config = dict(
    n_layer=10,
    d_model=256,
    n_experts=128,
    experts_per_token=8,
    d_expert=64,
    d_shared_expert=64,
    activation='gelu',
    moe_layers=[1, 2, 3, 4, 5, 6, 7, 8, 9],
    router_score='softmax',
    normalize_top_k=False,
    routed_scale=1.0,
    balance_loss=0.0089,
    balance_bias=False,
    n_groups=4,
    groups_per_token=3,
    init_std_router=0.0364,
    lr_router=0.00115,
    vocab_size=16384,
    norm='rmsnorm',
    norm_eps=1e-05,
    tie_embeddings=False,
    optimizer='muon_variant',
    lr=0.00681,
    beta1=0.95,
    batch_tokens=131072,
    seq_len=1024,
    train_tokens=538400000,
    steps=4108,
    dataset='wikipedia_en',
)
Below are experts of layer 7 (counted from 0) of a mixture-of-experts language model. Rows are named router (the router's row for the expert), up (a neuron's input weights, with its number), down (a neuron's output weights, with its number) and show model dimensions 0-255. Each number is 500 + 50 x the weight over its row's rms, rounded and kept within 0 to 999. Numbers have three digits each.
After each expert's rows: a language model's description of what the expert responds to. This comes from a sample of Wikipedia text that the model never trained on.

# expert 49
router:556482477464520506541528444544520467505547527487538436516532532500438552490573604553534568505543518472500482483496536541488484517543455513567614575466515617539436538535571575427468499485535429545425441510440490507582532521409521515435510410483430557504533515487448481465473470570583457534470462434471603484564517500435409618573496450441560480504506549428421486461463523579536565467474560550514486553538506463499459531612575515548538626467555475471523555436480527446542479509522615410592459546578463498515473460550453526531538417472562458510438490558508539459479488414423454521512526475544476434472605451453539501474475522482452471520637569468427512454447454462510495527437540443510485451417502463464560575501457599503424464563506478530406402596529475472556537452513557
up0:533509546409460528490513528578627454396464527571556490539522434524492562537462598487626547496519524455586497537550546426506467535491527510549454568579481428539476457571563475497526536436508483531558445658450586553520443501564477502440510516531457502552501552457511479524432512519512525422443541479429503466467617508607537482595423563473526505526540565484561517606634463484522473516486446422538423529549497465535517445441448459459614544496480501456458414542472540473501465483524534574485462572601515507543459517534528570518583484472442511498451492516591545496515524561560422504553505510492504505580599604506438484503406487521504620468461485543443509529564500496512433515547508546499531474437553588516468486522449524457523541623545456528553491475405514484517577513533485
down0:443511549487569512479598510457388551491562453497464479490528508472394434477505542534502522476441476509471529606540461484443552615460518511435496541538473575432482443471499497504423450462451546487471412539511425476439447523549571493487382507471453581487526429470482458422527495526450499520398517481423481434469435526533511495480563456587470520538615486544478615491535508541517466573470450542474443477478585531518446488489502498510567446476564440482523486515364480468537518476512379570488420476522506447501568464530492470462343509417555398507543500540494419568621468510553539585530553467452439526533488456486573472549452395529547527491582440467437425486504576545478505432543476391500521448423517517584575540589552533518512523545500524563496489551502477506462453511445565
Description: Syllables with r, often after a capital initial, in foreign names and rare words: R-ab-ita, Mar, Kar, Gar, riveting.

# expert 30
router:542514480540553530488431411517643497533561469539470519535549488547533472534491528524523470556531460429453492551426507526513480498532511510592546543517559585546515551572565514435479568522478453488482472462549518592569528573493527517519507528546484431495461481527472494480501439452435435467452535483397465551517529587417484529455415454539560483590510449427497538432549450562553517529467471466519513541441522541452522615495507478524537536655484436607450465419478515505524520474524462541619565553478402466521510491502456464527470437463599538460435555526441374441475526577496523497483516529486457411481428526391458484415533533563516540415517560506432566533544536538544544583450520469553481547548471558507532528500577429512443428563366517467516401406577470524542586450514515
up0:464428492466477429502466501468443582532502494517547467469526518475533532607443468493452536510531551417450538414541565496543491503569487557529565483561572614548395506444507448509470531405461454539559540500494381452549534468550476556486541552518524450425472531472383426485424481552413501479463535563559552435510504440571466460535502478471573491553518508525506476593496485435528360563475565507510440497437530452460473518497486486577486474441407606587474482500481539544525495558565467570573480548455496503433436499507509593479566518458583509454583427512517485533532452592566510435546360540551570519473515489567526506561503482459496458521494494451445445458521499602459545458555539422487357488463571438456428529604557519578457521574498471454542456469487542497463433474511441
down0:537555485501493468404490430488494521483498501560545537466509464456467609412513621500446489520555435527513476427544648486462518519418479457631523541545482509503542590493571523464521501502510383409527406471539399474490565519501574381533488533473518467440456507450549509533504563488386532504476433567478529530448453523463444564545414435619477462511523480486592496468461525499476440527524562509408497455490453523613466543536622497557466475531498510550523512488535462574570484376536458500577573571501440520483539489518514548503478584549498539528529466536472545464490565492475490478490499495530387425499468482511510438494607536470492553542579521529444467544555465552500587443467590442518464610425519395527475436503503576542610487502474460465480567450469496511517513454495436
Description: Second or later syllables of surnames and Latin taxon names, often in species lists and author citations, such as ru|ber, Bre|uning, Bil|son.

# expert 63
router:426509543409485536538594499477453419491435556488531532549479560556585419615416500558525485498524522463455484577538509511503482474488468590510448548470465434508481454440420514546538404506421471426512537558586542584495367424477443509493482583534421488482543452543506507506521602445563474526515576480436437478491541590520430487416427509536406560438493560542478550480471423466493552499564524571478497427498433457492579470504495464464508465499490501448530502537497522447536530513570442514458538469532503432475491504429511475440509476506509400421489464386491548624494443479509538396495448640440549593445422474556545496474564577533433488484501443425463556488589451530556461495462507507462515576465531417513482490524507499507515401406417553457519616477520477444516501486505521
up0:508574487480509436526637363482551533533565382410493471471590507537529536546560557494502573465502548553479509564517497440512453556520544504557379470505585568566473492463544469502512550502449528471499547513573487503471525500535451553546540467517652427532463540539481458522439457504538614494548524532545415488506499450442485570523472444547584420524408483451452441553449461473577509534442547504597529492412546472494501560419473519514448552443543454539541551498434473572496390505473464546579509544492534395390420552466507545513475488439445530517454553473512539522545547490540515496477490482491429511421529559430489567461482515456497510472427556534419517594458514444497541530424454462503468470516520459460506527525449479547437502546530506546548418486507434588463589547326497
down0:523448525520473442486418576379431546515427560467444600485594499529461477492416436521546502533551483602613469480458422492474472512439469534500531499457547406534526469532495419536464509453460532474447462475403489490445456454608521469486563559382547516541528480544454515477496547449576508525472547527496567577496496491470462486589527571406466444525513483517423590554458454453491566529458490591469473453457434461584535532567486455501510474470564538487424528559474517448503517511605519416492538484482461507378490544438516537431439459484421474493566489521458552504537437437557539560536504533485470506520540403462581504548603475556533514488519499448552579496596456457503457598489580441523496521541552513449453459446515533477537523293495496534512559531540450547440530580466495
Description: Final nouns of proper place or organization names like County, District, Park, Road, School, League, e.g. Penobscot County.

# expert 44
router:457539468397528538537508536428411507577416642482535559492553511485569556500488520496548493491506570462497478557548480466500481432417531530512510591482524436499562515455505451559581431417506446464531502529417507511494449462466512506495484475568443503481490519423501528579471544534600513482522451490530588468582576553542485458540410439438420580469486550602424466497473506362527508398481528526472531503506438501501516469487463540435474458443521588525595491515578540576516513490553523521401520488523504506517539462461485464528547458502482389446494390472456552583512465437461551431475467621509594576474552555426482525465534563485454505599589452461550467539479469524520489463449535440544565535488510397536553406512526554475583499403367495508484598569493497474536463523467528
up0:360468461462521617485477558544446541484549492544438525553452548488457519509517477486466492515473490522532583497534424458454485480576483534468495626463453459534461563453565543422503531519500570522531412571550464440558543518501489563503537528411586439536522530436558518606529595525405529473452456536514528503502477577583536474658458555462453486447460484472565543454542450519400507561418498488434439495517489535418529514537491444565525462420482465521421462542502452512588589483495527506511475444472394457590468499530601552553532401570436459543526417607483539480483502437488473515477589417404561511406460476492547501469430422509445430522458444462480482446468524564485469549490485576541493493483459483492501484457462449432427576444503574482508484514528505379559517504499456
down0:503541560524514505473524585522498463479475566493553590575580475530574508595470470522494477565512522499425497445449577496537519453493472455450471452423487488527564533471554459399518500565512512525516563563517434480532514455434594531486480509528487406498531510553559498563504468491556530601546597456490604544413485424520532596472488517536595549418522436505603588462507511599514478510566416458541538501503485490542491563439525522394494496529549580501542409469500504440468536540528398527547513457449585489418452519406453433544463487435555541487446547457488471463500583423477391462613530472485452511433548426503544510416430525456462476497549589503460485645539497386578556490578493622507510473539449488525526428538502532534466501440473474494520527407518478506517466570457456
Description: Common nouns naming an organization or work after the or a modifier, such as film, team, album, band, company, Championship.

# expert 60
router:616536505633570482368527521486482551476484509469467520472428510442442478431511532426442542545486536540578440504479459487489528500497559444507458543463545585498513532489462457522534587597516488433501471454491464534524452526443449467490564488503502529449418544603499518479472499473510537530541508468471482440422450576561483506516593550580501452501539500552529494536561480498551482546505457586594490544498525559604488499480592473507551518504545473479566405515566552486397461565498664388498445548573485532515460504563400519423576468426559488500455568480515477434478613553513445508380473483543452586568506545604518495490508582547466490521506543546410494422551491484473532514552469551527587515467486574564535508467533498552568586585483467523549548432495477560508490569602466
up0:527475497492563478525566520515577469547533501448412501498500446586554558477540507533526506579406512462505494516574590458550491477414496471521478512538492553510483495522464530505496472482584475495482544500585609622542664496531515470566463451518540523508493497519520469419549447619450505467487550459448566460456464544463518440516551545409511506488555524406577511568582507526516442536548545545515481478425555479475496474370521509464585452421464450539597452503467486507471591427493568560545552508412612503482434545537480591486376504578537480485464499491543536574480600368521580562554528517497504427441454445458547478535492542496461486555473509602492395519495445446527499445441527446491510521480480454478546582556400431505536464468512439459573493438481507435535530464418560
down0:448548478465452551472589546489478582497496547584461509503491586499484423499475582522490509524490512518573530506504466539498521469461477512510481476537416577420543456436506575526458543398434535525541511556426509456544511458484400635581446447448491499411523589478536508534469507493472523435482449546493467425579433468573580457514421475509497540511537530532481498487479468428496496531491517539544554420489401439513521545501455530535409504434560494581459517533538455441485541493478405575409599564474459529532588433487487496487556557515486510417504538432559466678518490368510510456471466472541480401546468546446526385489500506512590489496510416443498508568497547415499488562546425446461595458463488544528529516490386512504523449501451634442551403529464545559482456501519526
Description: Bare space or opening parenthesis before a number, in tables, coordinates, densities and birth dates, plus symbols like °, ′, £, −.

# expert 43
router:533508471461446498477515468488536480545565426443594504422407483405588520434554471496412405529470505531404520506487496503544537513454500514531519504574477480431515552471520426414531527536553530500441556543460471456490452431510508495518405458477562649570410478430449467505520461559472474479446456543498423473551510395540547454547491463479540507480486616434464549697521558477568473541535490380543511486536494562580539460511563440566462489474491533492436526529543501470436429594524505449566458489437445576528494519531507420539540529429458578521542537457523540560539591493502517489426527522438508570484431539572461490480463501564493460543603481463491541478482634459558582405486464532554507428472495498545533453421496551448420538482570554462481547525491496578495501528492434
up0:543564484479465465535460587608533502418400416459527501466442503466529382524493545589526551419493508585436462503596419480557523399470530555454553522426522470394504496491510455505555516550540662549512516540483451494476423480550448451437535464500540513530412527403520504469486444510408502504448522510517453533480554422510517561487409537461628440491488457519458446469525455474471479552434549463519492574623526521517473495519507402486509540507436502530556500406457396486493466438567499534507454446481551419596484514494442491562433538573388443491528570488476491517535618549528588492487558544433543525468580529487489492585511530551515458441540538523466497431563547497462469450504521593465403505408468506470475417473485443461549538460442525528522495479494484442577522458487431
down0:513469570538507559505514449408531418503397573495495526515605493448576556609528485430474387522488507388598530487501581524398516518566500513362403494557551561538476440523486515481495488449525468509491510470410493470486559517397462528475537529540414546467609550489469530531562634462483549544466482522483476542530448526500512517519540471507475511592425528488493454545458550546569507385501481512550460461524476350516446504450644473558484476521473579555507496478504391465512517471580480472487488571521506508534542578513510522549449471458532567517506539551634451519572487475522550450460541467440510504510557493480457455448597511492494503536457511503511516444503503553476493532499617390577543580497522544572609468547513528479510480594422513461483513527433521453531452520554436
Description: Words after a comma that start a new clause, such as with, while, when, where, including, and.

# expert 36
router:559474559560453433409446513576508530461440469547444501446468509480412423518490551436418543469592534514510536445556472515461468570463447498473458508542447458494521488550507419539522522528451476514502528482403455512451473476478525414502515548477497484473487401478481574519527539463442546646560562557430503501432487389551456460386596599470500480467464468491472485528469502506555547515528468442477515443458593489523390587522539406415530610531403397519538516468424489489530378584551528422518538552493492491543551493591522445599532560511520474538545513559535547491482568435561490519580493468576446584494527499482527493555528525494484517522539520542484464543525507500397449519475516423484581470442469431491540497432504465464543486351446466481539621503471532468411477573551476
up3:504491489525567464572435485508629410510508519537561471503481546489475545410514446466550502416510548502498467454568501519589446435493538491538493448495434563521512488506490578465491471416474431531483535555398401500528479496487564538559497480431451552540510478467462443537525458611462565605461527486451453394492453578580541589523563615466484469480529505623544526544493602392476514543531557524505503535463503487526464470532499547525439519551607475515519442493565518568499473500562534449397411403493484515493588465526366445495478509457484457511506459519490432494549489479518460531494545545552476518423576549377533484522527498417410496480477561507538540523432466492533452593498594531497452499469462522472589406529434408464508574535379548438513555501518511499443585542570533
down3:497544531523404491420454440469413589464448478539556507560555572523511499637511499523577456426434506548521486516532420518524459506498453483428374510485519507539542526428467525487440556567484604555488466422528535547466476463458480537531468495553499566442481518558510440438495610402455498534527397473517468569514536405532429442529504553617540622535432553503467482499504494485474571529506444518552494462502486545456465565568511479531542406455459504487436557431473481485499509519442511478458558460475467472634463405509565603561520423530550576553549434484481555530527494502507525441586570406507533531504535479501545539483447533549468482523451477505438463449536518471472478456575431458465476552556496503479444574480477517508478429414618570536487440579575455415566442539397456
Description: Middle and final digits of years, dates and large figures, such as 18|8|9, 1|5 July, plus century and spelled small numbers.

# expert 56
router:539482521570472428508488516485518515504566412564459518451482403578431495533503615442460530484510488453510429435472498494461407470420480554441484553489521531504523516455535477517487462496595464541513510457429400532536457473380526413499578489424466487516453476494494549490545559423448488485503503484417424522491458573568399431440510513572564425558445444560588442551501464422569538550511479511521457451510536517476435443437554522433505542499517536468524548450502472447468409500483561520508539571458424515539447462581550497549542474521591531544541467553531557463500499518527478551492506494609454606606566531498456456392420596513539514440512501524508479473504437407414574477331552470507474543431498576486495477541521483473605543451432479517540547393448505437572493525524563
up0:481476578492442487487494452518652435489603474470500637452436602406498557577495552556442454468535565480368402449488464569535449509501513447509467570525553579509516480528457575492484598459486496457460550489593438572557447408504498542462511475481481534541606562471424489470528528536469444515482469462466518497438544508583454459557446516515485453563544458452594457469527574582492565420546505417471518436498563418462488541522549491531481534506526450624522571542492513523458490478556520567478519492479473536513472429527475483433480471544492475471536558465510514435542493611485478501546551540498486489556513579504464400458392467497457442432572530466468430540509550460586416421420454532446486513583432515618492462512456578471504426512442476459474490480419470442533480476517470
down0:401503432431528491550514543394395490605525514542427485458459575475533417441473499485570583521463502493491491517578549429446440468538432489446535543516447494375481438491574503583522571455463518530559525571584396532460478466631470556610536456488453419530369525419515401581434477442481486515484514511522449566465547493651511489553466520459489527533547414460473606515398473420377435519461520496463531519499487499548460505483531542506494487485515436506544565576429489499507567503430497421542503477561563490397478511533475427512505490513434433608482537585484553570533503552511537407483523508581528428561447504455471547438483475546518537482500468493507483442478493510517457557598541424537490494494511456522531497565478485446459523555429462442464486548521476492551530476515506
Description: Single digits opening a number in identifiers, measurements, dates and scores, such as ISSN, UNII and population figures, plus opening parentheses and subscript markup.

# expert 11
router:508549461533591446486449518515457535532436454532587594559450432499452486480439485483450496490515549539619599445563544508521523516485439566580540495495581583512540489576511497466474556571493502537575596526455489574497558504527450430546521517497465545554531604520544477469512503429505488519549443384457477571492500572433513477535573608528520508461438401497626496441517469515536442427479630512441425495464412570480544525495566481490481518451492419465587427510474505495421561532460465465485400562565516485498620520505471585492420473570571523448576605535490439544504470460557493561589512471486458514535502443518459476512470550459500556391417399432504543548490509466430499547539452469492489426521535599564558446582454526506475458446465498554478510528506476480500472565510451
up0:467472466478455496571598370550459556464581542581561575502554538536603497479489397482597448522520452474483490455452522409419494566485531504450531516484509411520454467437483523510395467445493439548532502451543488444502513536512550493536587473511518466468529384463553471538525493522442626441468407585458461608516499500534443560466449409537503485496549583502421440515451430500490574515389431447494527500512453481520508434464439538500526482410536539475461484513471501475486565492446428524482482456479466381464510455489458484448542433499501547590448497473441457448552427501388465491551495500503414460448457427480521563494519404489517568575586479486576488459489462478510481528528495418528410540493482478475526510491537563464526520619526535524433514506475414467470497321421501
down0:454616504557546508406414464473486561553474493483519555486515470498533507435479487551493436435457508477527477518526322551519435525429439567563520428568536427462520516557440515453535492584482433542492558465488435548545500525416516417467510522536504439530569539443469477444465475461534436521475437496554501480480580515584491491529464575438570519494542452520473538437453522462402463413487541400444537464503510507470561542500535498474559493430374434461493529538539496544438549519531459463450456537515557458488516530517586500619395561576566558442475570519498602529504415534509521568549517524527422566493446504568477464620516491489455548434491483450544596459498531479458480454544438448404494413498561464517568493515482468510491395416423550559533502602551436557504469506411482
Description: Opening parentheses before abbreviations or dates, e.g. "(AAC)", "(CEST)", plus raw byte pieces of Thai, Armenian, Korean and Japanese script.

# expert 35
router:594529529545472526347492521445491540500577469491597525473558405536498534472531508523402386432511540551551475491463478466457534440433423532532541511503557497534517499486520468475449586504496472566478486431525548463527449457407356503517523492505549566445423455445483498555538581521613455504460480511446528446518557545473434470488462405549560545605555408557537539481487454606525441554585512428526483457548456598461553491567585534504528450465486490472557457602571532604439499491474537510431497484492440547481506525589499517511491500472516608486505488412585487462562575554439445496535527462496562448485420610582493442501427498569506464421474555559517520522473553462519434478519572499517563465536513537552514440448549550521554513538463461479468458517437528419550424550560508
up0:439482486493539383512501494499525541528565516539475538520461395407520451428518439489504497464510468457457546479550549481481561582467573503486511455478558462530504637431464490446522573407552439545395495445557448514508476490577453554487576508434466559528508485531506549550434560413509491435402503499486433495522423430534588424488527464517453514472546498520566607509480492474517477516406441507415361471557520490528440448528500493493457579446496477505507529542440489390510564446458529558470548441491466526477503488587514499518590564523459464570476499505489546535549481493408503545474405442456450499508515503461578457521433398414443461541535568451537440460529549483496493480560448418609471541507581461502522475529346506451588596526508484548583559499471458386544494421517508
down0:445376514560579495525574496498554376490562541489555549447518511576523514512445540536407482553563522446487391506547558579492537439589368471583513548505516474463484459512586497421530475505382452499469477637509472387493551381540446503449488508445532545549413451473551478451532387479514410536526550406480532522502460505551492465467531430484476577490502429440561489399430553440449590481504478541510429499529451479509470490470457550515404461507503481484503412524507492480474485516508555554462558533504506512468444483485423569502544539526512494508545589500533462489487555488487544461492531609421525540494493438470431498475541471478481514483572463541374565544451487470537484489519420505493489533543441424499536424571470501523412462465527463607544471458401535513512460543385571
Description: Pipe separators in wiki tables, chiefly after the source name in review-score and certification tables, also dashes and line-ending parentheses.

# expert 37
router:447460493455498526412491444523415578540527411491470423398497459431559536438528426455414563443472574488427517404476527587484512542450448501529617453496576490435484557482543443397487564509510515478519539567436478524523412460558570511548492467523516531534459482414497401450557452544529496505483507568496484533427565445609600480465520554523439474468533550496528588564573480472539380583506539445490488532431442610518573562491476511568544479465429542486517535524567503515457506538506508468437536434419398473440492517611407551550489502439449539507440444416508480515524573474408534488434514422424554498504458552604490490511457544568486533521503479423562544544492569517545521447495555569431542394486531466483538511503480525410457544518511489435463505480500543525465586537489485
up0:488479436521486495524504390421532430416457472424541538509574548521496478465487469583515510521480506548521535478502600450621502522545432492486518493494412463578445506487512487488459520560444479564540492422503510442527562563496553523500493559486499485457599574518577482552428494566534477505512506466486466651470510451505509574479368484490521528481483408523464536494573515525376534545518537559477584459501452447448573529460485481492537431488466518505568522497468467452598468470501415506526436457395628387443489494485559449460517497488513494586527520648481568434537529466415569464420449417545403544492557397434584552465542495494564501516499567463517485425590385472536519567494453520538462466551494554460619464474490497551536528488534556516475512490496459575453484448452454
down0:464426490562479439539447589510516455552574458609475375408498442467472503490490458432465513443468481543489490462433518556483508513480458563515460538483542472469429500577572545537523571520463500503443511550579532486489435523485483439527505430457483535580566451496459473524519495524536488613493432505564466401491522527517478584531524362514437526486583528474525552420501409449547521557534496515580456543504507383601533472539483598566476469461481467504526485508517585548453433499513485401539565490446392535373564449579536500495429586430468511588500455434535395501444511509551514445473452473442627498558501489570411525491519571507562456548521458523530508562564466574480633446522419524496536505407498478539490530561512541474416518474530443514546503498505472403550465529508526
Description: The words and, or, but joining parallel words or phrases, plus commas and semicolons separating list items: politics, science and culture.

# expert 39
router:512532558563499458389477523558602523414452552429447548462488521529454536446561609522457464536585479492575493453583486479588523505457458459380465498489582497445472478564547404534472499512481459545454562472476511508555562574412485415464518458399489540435452480496526482429484534471487485591467468455500532472454375567565554494468540507486473493456551476491516468606488558535534496527541482515478560444504585455465512521511568474565495567633535456457530574456421532417516480588508602503587429487566457470491481479484588500502489413496474467541493430575526414539554464484532513535445486507482454496571561508531506503549473478431497501547456492493473546388608514572493371535426528599524473553440474544527500475587502490570528493558543440500479488484503479391565502590568445
up0:560518524601538438531448643494426499528456497610497477565483453496513524465467500513416535579569522445556537530489475532477384467477438384501514425437437529387490585556460501542471580531643544542442505521468451476485505511426511457517493415555502497498477470468414559543573491537558410456588485476483477360454377513499476575466513535532414559519465572479495557546427600404485478533471453515461485528606586442540476456511525485531490485568542512553461470497506464582464433464565512461466457504531413536546510509520513558506542530517522516523483569497455461426478469480513551527522358544533591519441483476553442536510532450478466557471475590529534603524544442583421536550485508451521444484491552547442484430490473507467518473544494494500498548503533453498416578557481428
down0:407443653550522511565469378463516499490591521515454398566475538518418484372536468443502470498568497516622454546502537405506505528558511549534593450467374519553426500470528565509383464492464465519566496461547526443509515436538424483534495439578506545560509523532481493545543454535507518529366459492468429503511498460347508469509533495525546563560355521544469521543490495489545447465448543416576420489502522586488518423555481479472535502442527474470449483581460525475537499535536596569507508496471521516623558543487585575553587503543498434479540450508455502472488571430505474557530493461421455426491537485536486532553504533458553469441524563551545545466448477550428489486456509417445451566511501525511485557468472546452571509452467520538550448488493519462487596491438543
Description: Single-digit tokens inside numbers in tables of election results, sports stats and charts, e.g. vote counts, positions, percentages.

# expert 13
router:493478633497484526517404501459561482415484541473519521558508434555479491584558446488410448551446477540467436574461466537524466568546475491577481554573544574459478586507482569475530495607486545424456439449426574569556476538556505506430543432560398486514511467575448468536464492476477421553550470478441447513567545487491534554522419569455551575546442526501480515511460585545460439452496503492474500566389542448415563488504469408532463592519562456476563485498433466442535434487507492501463558487598618523480507473468496511529427489457547553475557501476576415477465403562529535453420516483577535556496344540409484436473537553450508471441486449537492500444542487566574480453523520505515550455442561428488518567509471512489482516554418550532478470432556458565462587476432555
up0:571508497494514499523575414470422538515508429515454450495550563513436386437562446524546555465503539473462501385514546510544461504524463508471535385452536508535495514512449451593335446449515473518452516486420486398590581435510452596459505458484453475498535516430423533570425552517575490452586560478575477545508484539499545477453440521521453463536474447475557444438552368456438454454501523564497499568517604490526507448444490455492476442488406550486505479433505421533506535375430455504519509513513452504461576529562461477521536466501567459522499476549501506514428541563481554529536483560440513457434492508498506517494560446500528487553468581440477413478394420554463559506528402530574444534481503468527368430497452571486418471498514440531481499577442447542552454561608491
down0:473524522468411508434480484477489486605421471462475477466541522564522476499572444461468463495483501493461582446505595624541480522486490643467503522497463457495473440444552449520412429515522455476418473548512464403471469445473512486520460527508579522484479461432452538526549500538537493423416519432395483586521483565481504522607399527419475508515593478587474525539445409500492564451543488516445553455465502483616434535525535518476543517531481586589476501448584504558572535560481491440484517420404525432402466541556457540567442472505488456385575448575556496488464507465501395498464547502437500523470484580540470469545587493551603471464433518543538475486485492539473457466548409459519505491377443419435533476448571538485558508580539502567473576510515456521464498548514394
Description: Mid-word pieces of Japanese, Slavic, Baltic and Finnish names, often with diacritics, such as Kob-ay-ashi, Ko-š-ice, Andrze-j.

# expert 54
router:498534476569511507484615413588488566449452535398560424541520407584462521485447483559393457494474528522578470556520493523481469465486432505597430478438535517501555544546487523550474576468497525511486459480466545499515426454447405510478531579559562558486399532435482604538564517545531524579411495563533495515445512471474538533556454496524519534512582571599569522497497537576509418567624559499543495448511455530483496520548594519491430559509533435446564453569544525466468579515497531545544434509590419501489485551588546501425568497507447590514497538420559410531565431539418424455463540459448509493479454569496535475517462553523459517537548435557463516449469482475500422513457482535551554521421522444469494414517524507463609467364463443479513453458480509493537475574535416
up0:545417595459522503534498539541374559448438514555476497484445532541487457487447529455501492498536432567527520501432514482443459522516477473465522566503423431473540516576520516581447438574394445506604452465445443508398572374473512430488457428506499526537432420562502506444462552469464481553482552578446489523495507525443504454468444490486490499558366525575541538599470527470562477615450420562464459492499485449542495467419483468548494502518484450525494459446391529515486443522519594458532546559483528530495565517537379427527549440463438471415541500466560501635494488537494543547517439540500542477438469608513450558589564508424569505552473403459527511531479598438500455526479553488500473484598464498460484574628524462457608450509461530504522527554514519543484562533514513
down0:496540535444493501480538570499518568552452514521519394464476519552490492414503531447420402513508417518485441616473577488578450621462505531561458554534539448562428543511537546377457474528548496491531443461494506516567544523467465564483412538529581482460473507502518357465465522630530496477556499502531533536539530583579549516488488442441531455583499480391460559505542534384451535479485456497450511564559425551488414600544476419459534409506439497462490517545531530486496422473453440530498469503430537556465448482490524390531395468522397458494517364501536552494529521481478530486409453559470477489488543516438547514557580497465472483529458439436478571425439534480497515460477473594497507412528467495556508433462486477462520474521405528474488455488477507520407550515571365
Description: Pipe separators between table cells, plus semicolons and line breaks ending fields, in succession boxes, sports and election tables.

# expert 3
router:484484535431547433389495588463426503516454577570497443559548488459575430449477523508491537507456445474548521430560512516490543517445468476496538452455524522516493526415476476475467448470458479562616534566627435500474452499532489464470587519469534481407442552541539499476482500475560510490581479420483518485579401515576616504418491491589455475438523472564533499517536559505478557461452392507541435453513419363568423566528586494506446518482478482503538408508544552478467500391480538490418539554603537500468465534529454558492517527516524538526534482468509490484535475526528477554458496475441454542588455447561516489451415514520492552544526477487530442456467543421445575396607492506567478474446574525513499494561486483426542540448531487383551620569481588536642512500452490
up0:617480489404511513560555484564446526529536486514470460532480499524483519481409489466577470535514569518588553550524521377532438540578564444537416578514475543492456450510485495506471566562581465594598642452429506512544479469466628512574535528522487468427515450455479457514565523529461523454479572476496464589526513497495493492491515493454493516541563547539478584574612500464493485456428559439545598547441540506474478467411543452526522424478467549468538437481532408461510579475518503506503490579473448542488519568514468527501560525487421490491502499526635542466539432518512494433415441479544515557486459421542390491615498514540527550526537499459508441455590409513520544535473497420544446506516484477426424496515448427410496560544645423490495488503429477550515526503398558
down0:556407487551448484451452562596554445449466453550478431508397476476523540401564552435588529455449518516453491499484508452501519586444552490433613535511490548525476507490457474519566510442455556439411513514597564495506506550433450487472588504500458473454476537445488486341387460494446430533525421540392488546452489538489562464575473483627569356376491498507394503523497542534514487482551478594511439514579564498533461524553541550413519496464500503543387486446535565496444449479490481524466491456437470427420576426507542550468465480448541484512504527548442547518543532522539477538533494530482424473491522513527577484517437485520463374509510476456486568478434569445543544529485529495441511578534551527487523554448514566551512487508499512554648454499443575495463469493536510
Description: Standalone space tokens, often after a table pipe or a word, right before a number like a year or score, e.g. "| 11", "rookie 2015".

# expert 6
router:441530530499526481531482413527578441508573500557534472517541536553462466480526508500474608491475438431467429576405519488453499508546552512418513510559448586535538471517532554423449561552562529471451436508467597589521575541421515478486538508549459481541505596520484456458453446559536423520510500575425477530566497577484447534489500439540534505553534489401510415475467486470468558522505494492501488471497553455484510593489575468632505540654485411520511448402450525495488505493477537515609533550487429486503468382439451500577556437423469527484448530442485369501475478527545463450500482514517480504458354506414547496502477552548401520468502566544419490502515503537523540539413489480459503509547470584513500567613531574538462439587511544503511417558482506537577611411538533
up3:443605511601544418515540509553603496481512505499562531550549558524496540533467584532513543435471610612344553417474525557541453521530383551569481489544517531479446549514525456519630477393494477544476550525497523569430567430470545561516506486479527523510436488467416513435517550466556481539430513457513490484556466538577452593445375539476472546599531517448541476464512484520490491526442534468464524558549499566554523494513551494546528450559549421505480513526527505464523380496526486609518499481520472455511566498591434542523539416437467551447495450516461510503540575604482446503522430459524489455500516559448533494466637547482487435478475630478595491504515598515565499546547477516388575495519550538484532549477450508546425452503532528554524434506491516473536527464421549
down3:468444524491440569526358468559520502424526495533445394530468403593513546442531534490507491472515487504565422431513719481507549466574495553490467533410580548521494551475515502450393555567546500528558449470528501555544557515485565531502563502348539438561448502501538460446481421468420494566522486554382479510459518520400485467515540535498516498477408471522454520406541500435491518515424459548462481535439527462437411521522508489538496495460463484490450412540510470434539504532499408464480504533534434412400414493508438491578518397466502482495436552504449475441416536552507497547441510512516473550505496493418442553566553530388546473481538502546386527521550442456583548522447514556457449491457580531538501510492578513475438455539465500465454444480492493501528537517430479
Description: Capital first pieces of foreign or unusual surnames and place names, often in tables or after van/de, such as H|ulsteyn, Hu|ber, Ear|nhardt.

# expert 27
router:515467606456563496491406561464484498536463542532503535479494538473565508477595458485459458444448545510515462449537479543593506582501454474561585425414557520576513525520525538479566476527542602518604464502487452638550518595520483516492548478537538426465434543545534398521453558476577519536496533486531444450440573484547479409602581597570464513489461549560530493443574471465531449510499553467507490446542532550523439489500534509521427461458471495498488423461536483553429485475473570453493560392483460500488494609619531532526570415441462530471410426561528540397548528575505525566544506466478516543519435448612412464551443536526497561422536503539493472495490505522565487434506523391549500438428491475530512541524517478425554560499518506487604495564479562543594566591502461
up0:531459530458503567449599446491481465465486574529433418497497441594508450517500559432435544503626412507398522568476497484503555489537468487530450543571513486486464559499408519473549505493465557459433423457535527487444477483492503439483471459526516531458443482442525458472545489471443492480569504426498484462462460520458485545526465471492416438421486443536547522631480420505447528523458547448509487483560642395555519586593537447502450579579505452505609494510476426500477417479544486465450624500557479534583490477516490440499474527466457506425564442531477456478487473462552639525535575526502597491509497496403484487511499513559549536524544514453564476464484488470468565442459472551513474464489338431517503559581491467533479556450575497532567432393485480548490525604631470
down0:597544431483453494496531449503506502484443444453399536567520471567434488553476422521526479502474436529567575576573371489593526471589475454509513550552503633537539473504527479431479514492442424549537498525468534437489553560568527513412445564420533499425466586485600514581473467435547518508470448531496448444473500573423489525530544422517489471449493521518484546456537490494531609514551468522537516510421511489495505457510472540504528455468497484439446520569506573500404483552548540459543564435543479504493411506545449499410487513475451485487553565547466522537562539427525526473489537438502645508441558448543550531466451596515537520551428554505520551485548510437557501486445416486448595504539567497521509613512498504448502404404476519480507553472456531693472522510601414
Description: En dashes, hyphens, slashes and plus signs between numbers in scores, year ranges and tables, e.g. 16–33, 1844–1921, ET/PT.